From a checkpoint of a small mixture-of-experts model trained on Wikipedia: 16 empty slots to pick, 767M tokens.
Below are experts of layer 3 (counted from 0) of a mixture-of-experts language model. Rows are named router (the router's row for the expert), gate (a neuron's input weights, with its number), up (a neuron's input weights, with its number), down (a neuron's output weights, with its number) and show model dimensions 128-191. Each number is 50 + 12 x the weight over its row's rms, rounded and kept within 0 to 99.
Before each expert's rows: "comes after" lists some tokens at least twice as common just before its tokens as in all text; "raises" lists some tokens whose logits its average output raises strongly, later layers aside. This comes from a sample of Wikipedia text that the model never trained on. Tokens count by the router's weight.

# expert 14
comes after: " (", "\n", " \"", "-", "==", "==="
raises: "ss", "tt", "el"
router:71 51 60 55 60 63 35 52 41 44 55 47 44 44 53 15 41 38 30 60 49 46 36 61 46 75 50 62 49 39 33 64 52 48 43 36 47 52 64 55 29 50 45 37 53 48 50 67 45 57 65 36 43 69 26 35 44 53 39 51 55 54 60 56
gate3:37 45 45 58 52 57 50 50 22 64 44 51 70 66 23 55 64 67 55 57 61 45 50 39 50 30 70 48 68 33 43 37 51 57 45 52 65 48 48 62 45 50 45 60 45 44 31 32 51 52 56 33 36 39 65 58 44 38 61 36 61 57 37 28
up3:72 54 43 40 45 41 40 65 66 31 45 41 66 55 68 51 37 42 38 53 70 58 58 56 44 63 44 66 32 60 61 65 50 30 59 53 38 40 68 12 49 68 65 45 53 44 58 49 49 49 67 67 63 47 51 48 41 54 39 59 61 57 79 48
down3:52 69 47 65 52 50 47 71 58 60 52 49 37 61 49 77 73 42 80 52 55 43 53 42 55 38 52 43 37 80 72 24 71 53 74 59 77 45 46 41 37 35 46 61 42 43 40 47 67 39 56 42 42 77 40 51 36 78 43 50 51 59 55 50
gate4:66 69 32 42 38 50 39 53 43 57 48 75 40 39 55 52 76 35 62 20 55 72 56 61 51 47 56 35 50 50 36 28 45 42 70 60 59 49 31 51 48 52 55 72 37 35 49 44 60 56 64 51 56 52 60 56 45 60 53 49 58 33 50 47
up4:62 56 40 58 44 61 25 41 57 38 38 77 44 33 68 43 56 25 55 26 50 69 49 48 49 46 58 58 36 43 34 53 50 44 32 51 37 39 62 55 51 39 48 69 49 30 55 51 50 56 72 27 52 53 45 47 50 42 69 44 46 51 48 53
down4:57 64 49 63 58 54 55 49 59 52 33 29 41 47 57 42 62 33 45 62 44 53 54 41 59 65 43 70 43 54 43 72 61 69 67 51 69 53 34 49 54 34 66 45 56 44 54 55 35 55 56 43 58 34 33 34 54 52 69 41 48 59 41 33
gate5:42 63 12 29 42 61 52 46 35 28 32 62 49 78 59 54 36 68 43 61 29 47 44 35 49 40 47 51 48 66 55 54 57 40 65 58 43 42 61 69 67 59 42 64 37 54 45 47 55 61 64 48 53 53 73 33 51 32 61 32 56 37 51 42
up5:46 52 59 46 55 56 49 34 67 32 58 32 51 50 47 49 65 51 54 60 44 68 49 48 31 49 50 56 60 69 50 50 42 67 63 61 56 39 41 35 52 46 63 49 68 36 36 47 58 54 50 54 63 39 61 31 34 43 32 51 50 70 28 63
down5:35 53 60 35 62 49 40 33 41 71 47 45 48 48 58 65 45 57 38 49 65 46 49 54 44 71 52 33 42 54 92 47 59 45 74 47 60 56 64 45 49 52 59 55 37 51 50 73 50 59 55 37 61 35 23 42 59 39 67 38 48 56 41 52
gate6:44 65 44 50 57 18 45 54 67 73 40 62 66 37 65 52 48 59 46 54 48 46 60 50 54 53 40 60 50 51 37 42 64 65 78 61 46 62 59 34 51 36 62 32 48 37 59 49 58 34 51 63 52 45 45 51 56 58 58 57 45 37 54 58
up6:65 51 68 59 49 59 46 48 58 64 45 48 60 36 56 47 60 20 38 29 36 55 36 46 69 53 58 20 64 52 42 53 67 47 50 57 45 63 43 27 45 65 50 33 50 35 76 47 46 69 72 46 50 53 43 44 53 51 39 44 51 27 62 56
down6:50 64 45 38 64 59 45 43 55 55 20 53 52 46 27 36 38 60 55 32 48 50 53 59 39 50 55 65 48 47 25 47 47 48 59 28 51 64 41 58 53 60 58 41 55 54 53 55 56 43 41 46 46 59 33 37 35 59 60 57 43 38 58 73
gate7:53 42 35 55 44 37 64 53 30 42 53 56 23 57 59 46 41 52 52 66 62 56 53 45 55 31 57 55 62 38 48 25 49 52 34 54 44 30 46 55 50 68 57 51 31 29 29 62 37 37 63 56 40 63 53 58 48 40 65 52 50 52 55 45
up7:19 53 50 45 50 58 64 46 42 52 68 40 50 54 51 43 68 53 29 44 47 49 44 52 52 53 43 32 67 57 46 62 36 59 58 72 57 56 50 65 37 37 23 53 64 43 36 39 49 36 42 50 48 38 41 55 36 61 75 48 54 48 57 34
down7:68 52 48 51 54 38 50 53 54 65 44 49 42 34 58 53 53 57 45 50 60 58 63 51 78 55 52 46 71 58 43 40 46 55 57 45 43 64 44 73 18 38 58 49 60 54 58 57 13 65 56 50 55 47 52 54 44 41 49 47 38 29 56 60
gate8:56 73 57 45 50 38 43 43 40 45 33 54 41 63 68 44 70 36 45 36 25 62 44 47 30 48 42 35 32 70 53 71 62 53 36 52 34 58 51 53 74 55 50 34 53 73 33 40 56 51 63 46 50 57 51 54 36 39 32 46 38 51 46 46
up8:42 36 50 74 52 20 59 41 54 63 35 35 52 63 74 61 65 49 66 48 53 44 34 55 67 38 48 59 40 43 53 55 68 38 47 50 41 36 30 31 69 40 59 54 38 39 57 41 57 63 64 64 74 51 54 51 53 39 52 57 67 60 60 61
down8:45 32 39 43 45 54 34 36 44 52 42 44 50 45 54 41 56 44 24 54 46 61 52 56 43 52 49 70 53 44 59 47 37 31 47 50 45 36 48 57 20 38 45 42 60 32 63 60 70 49 57 38 54 39 49 73 50 45 62 48 19 54 40 44
gate9:64 51 19 47 43 37 31 33 48 51 70 55 31 49 63 58 65 39 60 45 15 41 42 48 50 61 51 48 54 44 42 49 55 59 75 44 41 45 53 67 57 75 51 20 56 68 48 45 56 72 59 49 57 46 43 39 60 60 64 65 55 43 38 43
up9:62 48 36 45 23 64 49 49 41 50 43 47 35 47 50 48 45 41 54 52 52 44 56 30 53 49 50 43 73 59 37 35 32 29 70 42 47 52 39 34 56 49 24 64 49 65 62 56 34 58 72 54 69 83 36 53 63 54 49 29 41 53 60 39
down9:49 74 58 23 49 68 40 63 46 47 39 70 58 59 50 31 34 50 68 46 56 27 52 45 58 53 47 36 29 59 31 68 36 54 79 54 40 53 45 40 35 51 70 54 53 46 43 61 38 41 44 54 39 42 55 71 41 26 56 32 40 44 29 36
gate10:63 32 51 35 42 44 62 62 39 44 46 55 50 55 60 47 52 55 45 32 33 26 65 44 57 39 65 57 74 40 45 44 60 63 33 66 45 31 70 47 61 56 67 40 25 57 70 40 55 45 71 49 50 77 36 54 46 43 56 26 73 37 53 44
up10:36 62 24 51 69 46 45 54 43 35 57 30 43 56 59 57 52 70 46 53 32 51 35 34 54 51 35 64 60 35 56 51 49 30 49 46 38 55 29 59 55 47 71 45 43 56 49 36 77 35 53 36 40 40 69 57 38 69 64 63 42 44 58 72
down10:50 37 34 34 53 58 61 45 69 69 55 68 72 53 58 76 61 43 50 37 37 56 57 62 41 30 44 38 54 46 51 42 71 49 50 45 34 44 42 49 53 55 43 55 58 58 79 37 33 37 54 79 37 45 67 42 58 44 40 18 43 64 49 55
gate11:47 40 59 43 55 34 36 56 53 54 62 72 39 48 54 55 46 62 61 60 41 44 66 53 49 49 50 50 50 55 46 62 68 42 71 47 33 31 60 61 41 71 49 31 38 57 49 56 35 60 34 45 66 25 36 58 61 59 51 52 24 62 43 30
up11:51 47 44 44 61 48 33 50 47 38 68 83 33 26 49 46 51 47 39 57 45 45 53 50 49 49 61 46 47 53 50 49 53 44 57 49 28 69 56 67 38 86 42 42 45 26 22 49 41 33 43 46 53 58 47 44 73 54 45 42 32 51 47 43
down11:57 52 85 51 50 50 42 43 55 58 32 35 44 58 37 24 36 42 45 63 38 44 34 61 76 62 51 42 38 35 56 51 27 67 54 55 49 57 59 63 75 36 55 72 53 48 35 69 39 51 40 56 52 48 39 37 57 54 53 61 45 49 49 48
gate12:55 40 31 40 46 17 65 48 41 71 40 58 61 44 45 59 64 56 57 54 47 51 57 52 73 49 40 43 66 54 46 33 62 60 75 55 70 57 44 45 63 56 49 41 60 42 50 44 51 44 52 52 48 49 61 46 75 66 55 52 51 57 41 34
up12:46 70 42 66 61 55 60 35 46 44 48 53 62 49 51 69 45 44 57 26 34 31 45 38 36 38 62 48 37 65 69 59 72 41 20 67 38 47 45 29 65 49 60 67 35 63 51 35 59 54 73 61 67 44 66 63 36 34 55 59 79 34 66 61
down12:36 38 49 54 57 53 22 69 77 47 32 52 60 52 50 32 33 51 46 58 33 36 45 58 49 74 54 65 57 36 46 50 04 34 39 31 39 55 58 54 29 64 74 62 66 46 83 69 40 51 47 31 44 37 33 49 41 44 35 58 45 46 54 50
gate13:28 45 67 67 47 57 42 46 52 29 35 32 42 60 66 50 52 35 50 41 57 58 61 37 58 52 51 54 65 44 50 51 60 36 37 45 39 46 62 38 56 54 34 54 60 48 38 42 54 34 53 42 51 48 49 48 44 41 74 42 55 47 54 55
up13:28 57 33 25 48 40 47 38 43 60 52 60 54 43 31 49 81 56 48 53 30 63 48 48 60 52 28 24 51 52 51 58 38 57 35 45 49 55 54 82 54 52 49 67 32 60 48 43 43 57 55 49 52 74 52 45 35 48 56 64 44 61 52 31
down13:66 53 42 48 66 49 44 36 43 66 50 56 65 54 56 49 52 63 57 53 46 49 38 37 53 38 49 63 50 63 55 33 36 56 52 49 64 47 58 58 68 37 61 53 64 40 50 48 44 39 40 36 29 55 53 35 45 40 72 49 68 35 37 49

# expert 28
comes after: "°", "′", "″", "N", ".", " Country"
raises: ".", "″", "000", "7", "°", "1"
router:22 46 55 55 36 54 57 65 42 53 61 54 31 47 42 94 45 61 60 46 68 55 55 67 66 37 68 47 65 43 35 55 62 58 41 51 45 39 36 50 78 60 47 52 77 42 73 48 29 45 38 48 50 38 67 41 47 52 65 30 43 27 58 51
gate0:48 44 55 59 74 43 37 49 46 42 30 53 52 54 49 51 41 72 46 46 37 39 42 36 41 61 46 33 53 55 56 74 35 63 44 34 62 80 40 43 34 65 71 36 46 63 42 68 63 68 58 32 60 53 34 58 17 51 45 62 40 55 75 52
up0:35 75 36 59 31 45 53 70 44 64 40 65 28 58 50 63 41 56 37 43 51 48 49 35 35 32 20 47 40 50 60 48 49 64 64 60 36 51 48 48 52 25 57 41 46 57 44 33 72 68 56 46 77 43 42 52 18 57 43 53 65 26 58 33
down0:63 40 53 56 53 32 51 46 49 49 48 56 78 30 53 53 35 45 39 61 55 69 35 39 28 82 48 47 39 43 47 33 82 32 55 52 30 54 32 69 59 48 38 28 58 39 54 35 65 39 28 56 50 44 46 48 53 44 36 56 49 49 47 30
gate1:50 30 83 61 47 42 53 66 41 68 50 56 50 46 52 59 52 72 61 63 45 41 50 47 58 42 41 42 57 42 49 28 60 46 22 59 62 69 55 62 56 40 57 49 42 55 51 42 54 59 60 64 35 53 45 60 59 56 51 23 52 59 53 63
up1:45 50 70 54 42 60 69 70 46 38 43 36 47 55 61 49 56 62 44 27 71 42 45 48 46 45 52 66 42 50 50 54 45 55 30 51 43 42 49 50 58 60 49 28 47 50 55 41 41 66 77 49 62 42 49 55 37 53 44 43 67 44 70 77
down1:38 60 46 46 56 51 70 39 38 40 70 68 41 52 25 58 41 57 64 43 46 36 52 43 74 61 51 54 45 36 43 38 49 74 32 39 61 69 36 35 34 42 68 59 61 41 55 61 52 72 27 59 55 70 41 57 42 48 54 59 61 64 49 59
gate2:49 56 40 60 67 45 64 38 47 54 56 48 57 52 60 46 51 65 56 53 35 43 57 62 43 42 72 53 51 39 43 34 42 54 62 57 61 81 47 44 59 41 44 61 39 57 40 52 49 44 71 64 46 60 48 41 71 15 43 62 46 55 74 36
up2:46 34 50 64 51 27 37 31 80 55 51 54 39 63 53 71 62 26 79 31 38 49 68 54 61 68 26 54 58 58 47 68 47 67 66 42 61 26 52 59 37 49 37 29 48 50 56 40 48 44 44 42 42 44 45 55 62 74 58 40 41 36 47 45
down2:32 44 52 56 70 39 46 55 65 53 68 42 34 50 49 49 37 43 32 58 51 46 34 44 56 50 57 64 63 50 34 35 49 43 55 60 47 46 34 53 60 57 64 53 29 35 44 43 39 63 58 41 48 38 56 44 61 70 26 51 27 46 69 42
gate3:66 63 68 75 57 65 46 45 44 53 28 75 50 53 58 44 59 30 63 60 52 43 52 62 58 63 45 57 24 60 53 53 60 32 54 63 56 42 33 22 43 56 45 59 53 46 44 36 38 51 52 46 47 46 38 28 66 21 52 40 43 38 53 59
up3:61 74 52 63 51 61 49 56 84 32 48 57 47 56 55 45 54 43 61 49 45 36 33 46 63 51 58 43 38 43 54 73 46 70 44 46 57 34 57 41 64 54 52 54 64 62 49 51 34 50 55 50 69 81 47 38 57 57 46 40 72 63 68 77
down3:59 53 49 48 55 55 57 42 47 35 38 45 60 48 55 77 51 46 26 40 57 30 31 46 56 78 67 42 35 44 44 47 54 60 49 72 44 56 53 63 75 60 50 44 37 58 57 53 43 80 56 59 56 58 43 23 58 48 61 70 71 59 38 45
gate4:44 47 44 51 33 41 15 57 58 31 18 59 53 51 66 34 39 39 41 57 34 53 41 58 54 56 67 65 53 50 41 31 35 39 41 46 46 52 55 52 43 52 71 59 57 57 44 59 53 57 49 58 44 60 45 42 51 33 39 35 74 47 39 46
up4:43 52 47 57 42 47 34 52 62 62 57 59 50 51 60 42 43 52 56 77 33 69 62 54 40 48 64 84 74 45 57 24 47 78 60 44 61 52 59 58 40 44 61 41 63 50 45 52 59 57 69 44 43 49 61 48 68 48 28 43 47 48 58 34
down4:30 50 36 68 58 34 46 38 46 38 52 51 44 59 48 36 44 59 37 46 67 61 46 39 45 63 32 58 49 59 52 35 50 33 50 51 62 66 49 53 58 56 37 50 47 19 46 45 46 59 52 43 36 43 63 55 49 55 65 47 46 30 76 52
gate5:53 54 56 53 57 54 54 42 43 47 56 37 62 47 28 57 39 50 15 49 32 49 50 53 51 35 35 50 42 61 80 62 44 53 32 51 54 69 67 57 54 62 40 62 50 52 16 32 59 55 45 38 47 57 48 46 40 56 47 42 49 57 62 53
up5:51 34 49 62 57 38 44 50 43 55 50 41 56 48 46 48 46 33 43 62 43 56 55 66 45 59 40 34 61 35 46 30 74 38 54 45 65 63 37 68 58 71 44 65 49 41 63 38 49 66 37 46 43 38 56 42 69 46 53 31 49 58 60 58
down5:42 59 55 23 42 23 47 51 45 54 67 42 37 64 63 28 53 78 39 57 47 37 55 53 29 37 51 52 56 53 39 58 54 50 54 50 43 56 44 72 69 52 38 49 45 27 46 49 39 48 52 55 35 41 59 57 60 64 53 52 48 71 48 39
gate6:58 53 46 55 34 56 60 47 50 40 32 24 37 67 64 57 54 52 31 64 44 47 73 51 53 45 58 55 55 56 40 42 52 58 45 68 36 66 48 46 57 37 47 31 51 62 48 56 41 57 74 54 54 38 41 46 45 45 44 64 56 44 42 54
up6:47 32 50 29 45 68 64 54 95 58 43 52 59 53 59 41 50 46 43 53 62 40 35 46 53 50 42 11 49 52 55 41 50 56 61 60 24 16 58 53 49 43 45 52 47 41 48 48 44 46 17 52 72 55 42 57 61 52 51 42 52 36 44 51
down6:62 33 44 63 62 38 65 44 49 38 72 41 74 58 48 67 44 58 30 75 65 72 67 64 44 68 46 46 59 66 43 40 54 59 64 52 31 31 39 44 51 46 44 59 66 52 51 61 40 55 49 72 49 43 61 60 39 42 45 62 56 60 47 55
gate7:55 55 67 44 76 34 49 57 16 82 62 42 43 65 69 53 54 59 61 25 57 65 57 60 56 63 79 54 55 58 48 49 60 48 55 51 59 39 61 45 51 49 53 31 43 40 61 74 34 54 66 62 26 41 33 41 45 55 54 55 62 42 52 37
up7:50 64 75 36 35 61 40 48 44 59 38 37 67 59 50 44 58 71 33 74 54 28 37 48 47 68 53 35 56 49 62 45 51 41 29 51 39 61 56 49 49 42 63 39 42 47 52 57 55 69 38 62 46 36 52 60 43 40 46 32 49 34 40 41
down7:56 72 64 30 53 24 24 69 48 67 47 48 64 56 57 41 56 63 39 28 51 53 63 45 56 46 60 44 27 54 27 62 65 63 58 47 76 57 51 52 63 48 37 57 43 37 35 39 33 48 64 30 41 52 22 57 44 31 36 46 60 43 44 53
gate8:43 72 62 51 39 69 43 53 64 31 58 49 56 52 50 44 49 27 36 44 51 62 31 56 46 43 40 58 54 43 39 57 48 36 08 63 54 54 45 45 30 43 55 70 65 47 46 39 55 46 47 28 67 72 52 42 61 55 28 35 55 34 68 51
up8:57 21 65 65 68 61 52 55 52 59 50 47 55 27 44 36 78 44 59 39 51 31 59 55 45 64 32 37 44 33 44 38 45 48 55 38 63 71 81 27 48 53 60 56 55 79 55 67 39 74 63 48 52 53 48 55 52 57 54 65 36 52 31 50
down8:44 58 65 50 38 38 57 54 24 38 49 45 65 52 67 29 51 60 49 36 54 65 28 60 40 72 52 55 61 51 61 44 61 36 62 39 32 55 42 47 45 66 59 41 59 36 49 67 45 49 43 42 41 57 67 36 34 67 24 56 78 60 35 22
gate9:47 40 44 60 34 39 08 44 41 51 52 63 48 54 81 55 64 53 72 30 53 35 49 57 47 53 45 35 28 48 46 68 65 47 77 40 64 26 41 26 40 50 50 46 42 60 73 63 49 41 61 50 47 64 39 53 72 48 52 75 57 53 70 39
up9:56 61 48 45 42 62 33 37 67 37 38 55 64 58 59 53 66 56 45 49 35 46 31 47 52 51 59 65 42 62 45 58 44 63 62 52 62 57 52 27 33 49 52 48 41 51 56 66 55 73 52 36 53 55 47 52 55 32 41 72 54 55 49 60
down9:54 48 36 74 38 32 46 43 53 46 53 50 41 50 78 29 43 52 67 51 70 45 72 77 46 49 26 44 37 43 55 55 63 37 39 47 55 70 58 58 45 37 33 51 54 47 82 44 79 25 64 42 38 68 51 50 46 55 60 33 70 58 56 53
gate10:47 44 55 57 45 52 48 60 44 74 49 55 55 69 48 61 39 62 46 50 36 38 62 44 51 40 59 53 47 54 24 49 59 38 50 44 34 62 55 55 62 51 57 64 60 61 35 42 63 44 61 44 80 64 56 35 36 52 38 49 79 45 44 48
up10:62 29 53 30 29 59 76 56 54 41 55 63 31 26 39 43 42 41 58 57 57 41 40 53 58 65 46 47 40 62 63 32 53 44 45 66 50 51 57 35 44 61 39 49 30 61 65 50 35 51 50 48 46 46 53 48 65 60 45 37 66 40 52 59
down10:31 67 60 62 60 38 34 32 32 65 53 46 49 72 35 87 60 49 32 47 47 25 58 32 33 52 45 49 57 61 43 39 51 62 59 49 57 53 39 68 56 45 48 54 46 51 39 55 41 43 35 22 62 44 51 43 35 46 43 41 59 44 67 34

# expert 47
comes after: "–", "|", " (", "-", "19", " in"
raises: ").", ")", "),"
router:39 58 55 35 55 50 67 54 29 53 57 43 46 49 57 87 40 46 51 53 61 40 63 44 42 55 45 33 70 46 48 50 34 60 61 33 49 51 47 61 69 45 62 57 61 50 76 68 35 45 59 56 44 59 42 50 62 51 67 53 45 53 49 61
gate7:46 49 53 33 33 44 46 55 73 61 49 52 58 32 53 48 52 66 71 47 36 48 37 66 74 52 67 63 52 58 53 52 53 54 57 51 45 55 38 43 42 44 65 35 57 60 41 43 51 42 45 49 47 65 49 69 45 51 36 56 56 57 56 36
up7:68 57 61 33 47 58 49 68 52 56 48 46 54 32 42 56 62 59 43 54 48 67 22 69 44 51 27 52 40 80 56 70 64 62 49 71 62 56 55 38 67 38 35 52 47 48 26 36 56 59 34 30 33 43 43 45 41 44 56 63 35 49 37 54
down7:50 43 74 45 50 47 41 58 51 53 50 51 33 47 41 41 65 60 47 30 46 35 56 58 47 62 53 52 36 50 59 51 37 53 47 59 32 54 58 69 69 63 51 57 60 42 47 61 44 70 64 47 41 79 48 60 23 58 55 60 47 63 29 59
gate8:53 54 30 59 37 35 37 50 43 55 47 39 52 46 23 39 51 50 52 54 64 56 67 66 48 53 34 67 52 53 73 63 49 44 57 58 49 36 52 26 55 55 45 22 40 45 42 46 47 55 59 38 28 42 41 49 50 49 36 53 38 52 69 54
up8:55 48 57 45 49 55 58 34 47 40 41 54 60 43 47 62 46 71 49 52 38 51 45 52 49 53 47 63 40 31 64 61 57 61 39 71 52 57 73 49 53 55 20 61 65 50 59 64 66 73 50 60 57 45 65 48 28 23 35 55 61 38 69 50
down8:39 35 53 49 57 51 56 37 66 47 59 46 42 56 65 71 76 69 45 49 76 49 46 57 57 53 41 48 21 54 69 45 37 63 65 64 53 58 35 51 51 52 53 58 49 56 42 62 68 38 65 25 56 67 44 56 64 70 46 66 55 57 47 51
gate9:52 42 51 44 75 44 55 50 24 53 47 53 43 42 41 43 55 45 53 62 35 46 48 63 37 45 68 53 32 52 55 46 45 45 63 61 34 23 64 43 51 41 27 31 39 35 39 64 39 73 46 46 59 47 46 59 54 62 45 44 47 51 46 28
up9:60 42 68 33 42 54 57 54 95 45 60 62 73 41 61 48 51 48 42 32 51 61 62 37 53 50 48 52 50 52 54 70 35 51 53 45 66 42 48 69 49 50 54 39 53 70 46 58 51 44 58 38 32 30 36 57 54 41 42 60 61 49 34 52
down9:32 38 67 39 37 53 38 47 75 55 41 71 74 49 46 50 45 52 24 51 52 20 43 55 29 52 58 71 51 55 53 36 57 57 61 64 55 38 24 52 47 38 41 64 39 67 51 68 52 48 54 69 55 58 74 56 76 45 70 60 46 44 54 42
gate10:39 46 59 51 44 41 45 37 59 32 63 57 44 52 42 71 42 32 59 54 51 57 42 37 54 71 46 53 53 53 73 57 80 54 56 45 52 53 45 53 59 37 56 45 60 32 47 61 44 54 36 53 49 32 55 29 49 56 39 57 42 46 77 67
up10:35 47 62 23 30 46 47 28 23 67 44 44 64 51 37 59 64 33 36 43 47 62 45 33 75 78 30 37 43 63 51 61 43 54 40 51 63 75 45 51 45 53 70 53 48 41 36 31 67 53 54 42 33 48 52 46 44 50 60 53 48 55 62 49
down10:41 46 51 31 40 49 55 35 51 40 44 32 52 44 50 45 55 42 74 35 57 68 51 48 56 52 53 41 48 33 44 39 72 45 35 55 56 56 47 59 41 36 60 59 50 48 59 58 56 46 47 54 62 15 51 32 35 59 67 47 51 58 36 55
gate11:48 56 71 62 37 58 44 42 45 25 46 55 39 40 60 43 65 38 54 39 41 47 53 60 66 73 76 42 57 72 35 51 60 43 54 73 55 27 33 32 61 35 41 48 44 47 62 45 49 50 71 42 49 51 43 58 68 56 45 44 37 43 48 37
up11:27 17 50 52 63 58 39 52 48 26 52 47 46 23 40 47 46 50 44 38 41 45 43 56 46 55 23 61 47 60 37 18 47 40 68 34 55 35 62 38 59 54 51 60 41 60 59 20 52 61 63 56 39 34 49 50 54 65 54 39 51 54 53 48
down11:65 68 56 59 37 67 45 62 38 41 37 40 58 54 39 24 61 62 49 43 30 34 65 48 49 44 59 59 48 43 56 71 41 40 62 56 51 53 43 45 55 62 39 51 36 48 50 50 42 55 63 41 13 37 43 56 30 49 36 40 51 40 48 46
gate12:51 38 56 47 51 72 53 55 48 41 47 43 62 58 60 53 50 48 52 37 47 47 62 55 58 33 62 47 46 51 55 28 64 58 33 79 57 60 56 39 28 60 51 74 45 16 43 49 52 57 61 43 72 54 61 55 51 45 43 40 58 27 45 50
up12:40 44 53 30 47 56 48 41 49 25 50 54 38 43 44 36 37 46 68 40 45 49 63 52 64 67 45 52 47 51 52 57 59 42 53 47 63 35 44 40 53 66 61 55 53 55 55 73 59 54 43 86 56 71 32 39 38 52 44 33 56 50 56 47
down12:37 76 54 66 53 43 39 57 51 54 42 67 57 38 69 79 57 49 60 48 38 53 78 47 63 49 26 52 48 62 47 44 33 38 56 27 61 61 53 37 29 49 58 67 51 38 41 38 56 42 47 77 42 51 59 46 56 54 39 43 70 28 53 42
gate13:43 35 55 46 57 48 25 48 53 52 41 29 53 54 48 52 49 30 65 57 53 48 45 57 40 67 43 34 47 48 26 44 60 58 50 64 35 41 40 57 12 24 57 29 40 53 08 38 54 44 44 57 42 32 46 39 39 51 51 42 37 46 32 39
up13:69 53 44 36 42 75 53 30 41 44 65 64 58 52 47 53 44 51 44 40 43 55 39 61 27 44 47 67 39 58 61 71 41 65 52 38 62 39 50 53 49 65 43 73 51 43 80 45 44 54 60 30 37 57 44 56 41 52 43 60 69 44 49 46
down13:23 29 42 40 51 56 71 65 39 48 62 49 58 62 54 51 41 40 66 37 35 40 51 58 74 65 55 53 52 62 31 56 59 40 55 55 66 57 52 29 50 65 58 70 46 42 78 54 22 63 31 46 42 28 23 50 43 36 50 58 47 48 62 42
gate14:50 61 61 47 42 33 60 56 37 56 50 72 55 48 54 81 64 40 55 53 34 67 49 24 54 30 37 66 43 78 44 35 52 75 42 54 40 50 71 59 42 49 58 66 32 40 58 55 53 46 59 63 62 34 54 47 67 50 51 43 32 47 42 58
up14:43 50 56 51 60 48 39 57 48 46 59 56 44 38 42 32 33 47 58 50 77 49 57 42 54 56 65 56 68 31 53 49 31 52 29 62 61 38 35 60 58 50 39 53 60 32 34 58 29 61 48 47 37 41 34 35 65 58 71 37 38 38 51 59
down14:52 63 61 54 59 35 58 45 19 41 48 39 47 73 45 50 75 34 39 76 40 30 40 65 40 61 46 29 39 55 39 50 61 49 64 42 62 43 54 57 46 59 62 59 49 48 65 53 59 43 51 38 64 52 65 44 60 47 59 53 94 53 50 60
gate15:40 38 51 46 41 56 47 50 65 37 38 55 58 53 40 58 43 76 63 54 49 71 39 56 40 61 40 68 49 26 67 58 59 51 55 39 60 37 69 35 52 46 27 74 46 53 50 47 64 51 50 49 51 47 65 44 57 39 55 57 63 46 60 47
up15:39 55 53 63 39 45 48 40 40 69 46 55 34 61 45 42 48 53 57 51 38 41 43 59 58 15 47 38 52 72 41 54 26 58 46 52 39 28 45 50 60 45 60 34 29 51 33 46 39 40 57 64 45 56 44 52 69 60 41 81 39 61 39 75
down15:48 42 67 51 46 48 50 69 64 38 51 54 69 50 48 19 25 42 41 54 52 48 42 56 47 38 49 51 70 55 78 63 33 45 68 38 37 55 62 58 53 44 38 44 61 46 49 71 58 42 69 44 46 34 44 60 59 53 58 39 57 61 31 45
gate16:50 44 59 43 34 53 39 40 66 57 61 51 44 30 38 54 45 39 47 56 50 55 54 71 46 53 68 33 56 57 58 37 48 54 52 60 45 57 54 43 60 62 26 59 49 53 33 39 23 56 35 38 29 20 75 64 36 29 49 35 39 43 58 30
up16:46 53 39 68 53 31 49 65 40 45 42 49 70 65 46 37 62 58 54 49 67 38 37 39 71 50 65 67 56 31 48 39 30 35 49 57 41 40 67 50 30 50 55 39 57 40 69 42 47 57 51 55 56 62 41 56 74 46 53 41 59 53 37 41
down16:43 47 52 64 47 52 46 40 57 50 49 60 51 38 60 89 54 55 64 37 58 45 73 50 50 43 38 56 52 56 54 55 32 31 36 48 58 56 49 20 40 50 66 51 58 56 37 56 34 42 48 52 63 58 33 43 68 43 37 59 63 46 46 62
gate17:62 67 52 88 24 40 43 38 64 34 42 70 48 50 37 63 66 63 61 44 61 49 44 43 32 68 13 71 54 60 79 81 67 42 59 55 59 41 62 32 59 50 38 42 58 45 69 46 46 42 29 52 57 58 30 53 57 44 39 51 61 53 61 57
up17:48 50 43 40 42 58 42 54 42 70 53 53 68 40 62 52 50 28 76 46 45 62 44 38 61 60 53 64 68 60 53 76 58 40 58 54 64 60 54 42 35 47 58 55 51 75 58 50 75 50 42 54 33 43 29 63 71 30 51 57 26 53 71 54
down17:47 68 57 52 61 67 48 45 55 54 36 47 61 37 52 44 39 53 69 44 23 69 74 40 32 69 37 58 30 53 66 45 44 41 69 42 60 66 60 57 42 49 29 60 62 62 59 40 60 42 66 38 44 54 38 60 46 33 45 46 43 57 37 47